From a checkpoint of a small mixture-of-experts model trained on Wikipedia: 37.4M parameters.
Below are experts of layer 6 (counted from 0) of a mixture-of-experts language model. Rows are named router (the router's row for the expert), gate (a neuron's input weights, with its number), up (a neuron's input weights, with its number) and show model dimensions 112-223. Each number is 128 + 32 x the weight over its row's rms, rounded and kept within 0 to 255. Numbers have three digits each.
After each expert's rows: "gets" lists some tokens that make up at least twice as much of what it gets as of all text; "comes after" lists some tokens at least twice as common just before its tokens as in all text. This comes from a sample of Wikipedia text that the model never trained on. Tokens count by the router's weight.

# expert 19
router:070131156145108130110162154143211131178116136131142154156160151122149119111145106131114112089122148114165120109146158073076150101149090151142143096113146122106150132099117076136136071152113055113129118162084177126123135185100101114142131178130064141129154111136141097102106135174073127105119104090125085155103158166154122145173093151142
gate2:162242152103168020125130096153094158121128134157088107147143059197090142140141175133126100084141073123088096097112132111155205091101106195126153124131133135157060177134096105149110108127123088121156153127147121107109139144087139104125113137167173179137118071117168123156154137144111141147127093126134114110144159193114114167141135104115
up2:096133078070134114192069111118113078131095115139121139152188094123110162058137123131141128130108103102096140102144141131149140157118120146146117109117121075140179121120148141183138140156167142117162107096158071182158162116097145064080073135135124088118139169106053141141132068100107205129173140161074148182128132111129162146192091194081
gets: " l", "n", " s", " n", " L", "v"
comes after: " the", " a", "'s", " The", " his", " m"

# expert 3
router:141155146153132173105111107116120077159137117135134127162100150134112109180139129090156130075112160187092209125099156127125116105133173108171162184166150119098118112138051148118121165132077138097116103059158132108148107123160133163111081108115183119054056133066145137100115127105125087082081053080133157169162153078141117087093128144111
gate6:148146129158115095140222122090139098155097136144125167133116145143146071105142118158140118158178105123109095182114144126160178175117115137102144062101166079120118084186149100133082109109157111149081126148128112120133126131110093142114067174108061086179132093142110075139123185150144104133142109082119166186172136117156145146102094119128
up6:085138166110126090075127164129069124177108142138116127123137197084077168198108079123132104096073100089129101103137126166110063163114166111096097140160156127076130090133079103107085177191114152075132147151184206106105174127135132121173172152156121147084114094124120164075110145169144124103131078147183118127080150162118162160158088177142
gets: "1", "9", "2", "0", "8", "3"
comes after: " ", "1", "2", "9", "0", " ("

# expert 7
router:101133097149107180128133138148133120182119099149130138137095155121160136143092153071111075140049138200122113112069101120119168155130154136173127114131149082120169090149112147184118092146140145087130102069172125134121039127129136180149098085090106138075127141092113127137143086141192195114141093141159141124140188125108169091069136197119
gate0:129105180114077131161115171099072137133077124109143104143176184135137121091177148099189073180145180107175076121151167134133162153155140138155118075137097147115137071145202104131125120148156106074166157113176182109112104126094096105173111130158118138096111121077128141133202142140191123158124140152175130113137082088164082081108085132116
up0:103163129126099134128191139051097121161093076125102104106187127142098141114119165079110149134119137117155066084149152161157150166112135149146141064199123173141195097152095081146134130218114145122149082114135099118150090125152145157147129170190113109135139144164201124136132163132149174141096083171118128140123063107130096127142073114111
gets: " ", "1", "2", "–", " $", "°"
comes after: " |", "|", " ", ":", ";", ","

# expert 22
router:128136120161150169124086136075124128133116140120115121107085112140121123146065186154169143079089114215086120141132082108139137113117192113123153066120157137136129105151078165107149097155132127089122143125177091122160082152068163140086094105095110147088101165102170169133142103107147118107112062120127146123103161099143151165095088125127
gate0:148083126109165118118129087136139132142077143132116129137155169086168156095100136105111129115145058182149134150123107088130104097087177132072087136097149121165161144132066128086104099172101105146074145073093143148146142132166151116143143114094181175070152136097071107194155111191152140145133133175199142166153081113104175138125118163121
up0:149144105093125114102154085099126137127130141111130107088132161184131151070105088099142161105135122096124182153162122156114149124071144134122138154134126137174129122118099144134168120146231057126084062144164123080072128122094151157157141086094108217119141128140140121143166164081138139120114125217173097152114097167121164103085121152117
gets: "0", "9", "2", "1", ".", " "
comes after: "0", "9", "1", "2", "8", "."

# expert 43
router:132118113100139155149175151124162135138146132153213097110163116108145139114107160124131161115082145114121113085109153086061194097056151179101104134106151064118136148150171163132103047120136092092122115117133079095128094082136148112152087163130076167158174143133183091086124100150117085108095142008101191113102120136149154122117152164154
gate1:169124173065124105087138144117180103116086093118095109156054157116102101194129177108163108189108136144149097116144113073120094065120136137157147173122120105108128083100183145134058140102104155141111079113122168117124155131150169087093084157083169120141173166090105223038094110114123096120124109133157143107142106088088060121113122112231
up1:112184127083122050134136108113163131078102130127100104144202097180106142093155109087131103145105143161128110087116060153071143126149143137113135139096181176080142203148134121138133110158151101068135145101109080077138072117137139115097171097193133098146125131150112120052147133135114149105113143150116182193122094089119117113153151108175
gets: " p", "p", " P", " c", " sp", " b"
comes after: " to", " a", " the", " and", " was", " in"

# expert 5
router:094160103136129211120108112141105066116164125116123067110099143102144149121085162140120150104084124217099150135075110127162161148182138134121139115144159131130145126159096190138132154162125161116182144073160112124177081212101120186095095076115173097022117152094132173117162110122133174081119081116150130147099127081106137107108142138133
gate1:129166178126153135064056172124070149158093121119145120100138157133130114142150068147141156109155129145091100097141034138176147103117098187106147130077127066113145082206078122103145077093132093137138166173135141095184138127115155145130179091120115139093159141106113092175134175091128121106094120132149109091134120091113094162125144122113
up1:091111179134145135140124130087122097110167196115129106112148094150088137159182144173163140153136130183170127123117105136098097132153140148099108121116106184124135082111095113094144113143167136053088148177084125181108089077112163102136111178112092113150151068127150152060147103049105164128137202142065063070158178140120133100132115161159
gets: " ", ".", "–", "1", "0", "9"
comes after: " |", "0", "9", "1", "2", "3"

# expert 1
router:092123108143114089160202108186110068149176130145165144127143132140105118154131167206138088092147108127121132125151140189140093168206064155095126118115137103127116110078154066058105130083149139138081131168095129126091128108116065156103076116161150162104154100188137099115141055110142130153081144134102029134083143112136176061169152144116
gate0:122122097136095158152125092130136154166123099217114085063128121107145099125134108140130123067169145090102116140086157141142112119130077184092074127137116123122117200120117164122125108094101165094103136114191152120083123112108136118103122092137157032152093159135111096126141098051116155125140127154109103182140145074142094124101125097119
up0:137154102092200102120213142131060082169110093139095104115092129132128141148116174141128125154095128169106102192091184167152117134094125163082123107144123156106132142145143096129139093066130150112096120099164117080120104147118106101128117081166114139175186114065164134125100134105108119128230106177134107116137131174084101154100108134167
gets: " he", " He", " it", " It", " which", " she"
comes after: ".", " the", ",", " The", " t", " where"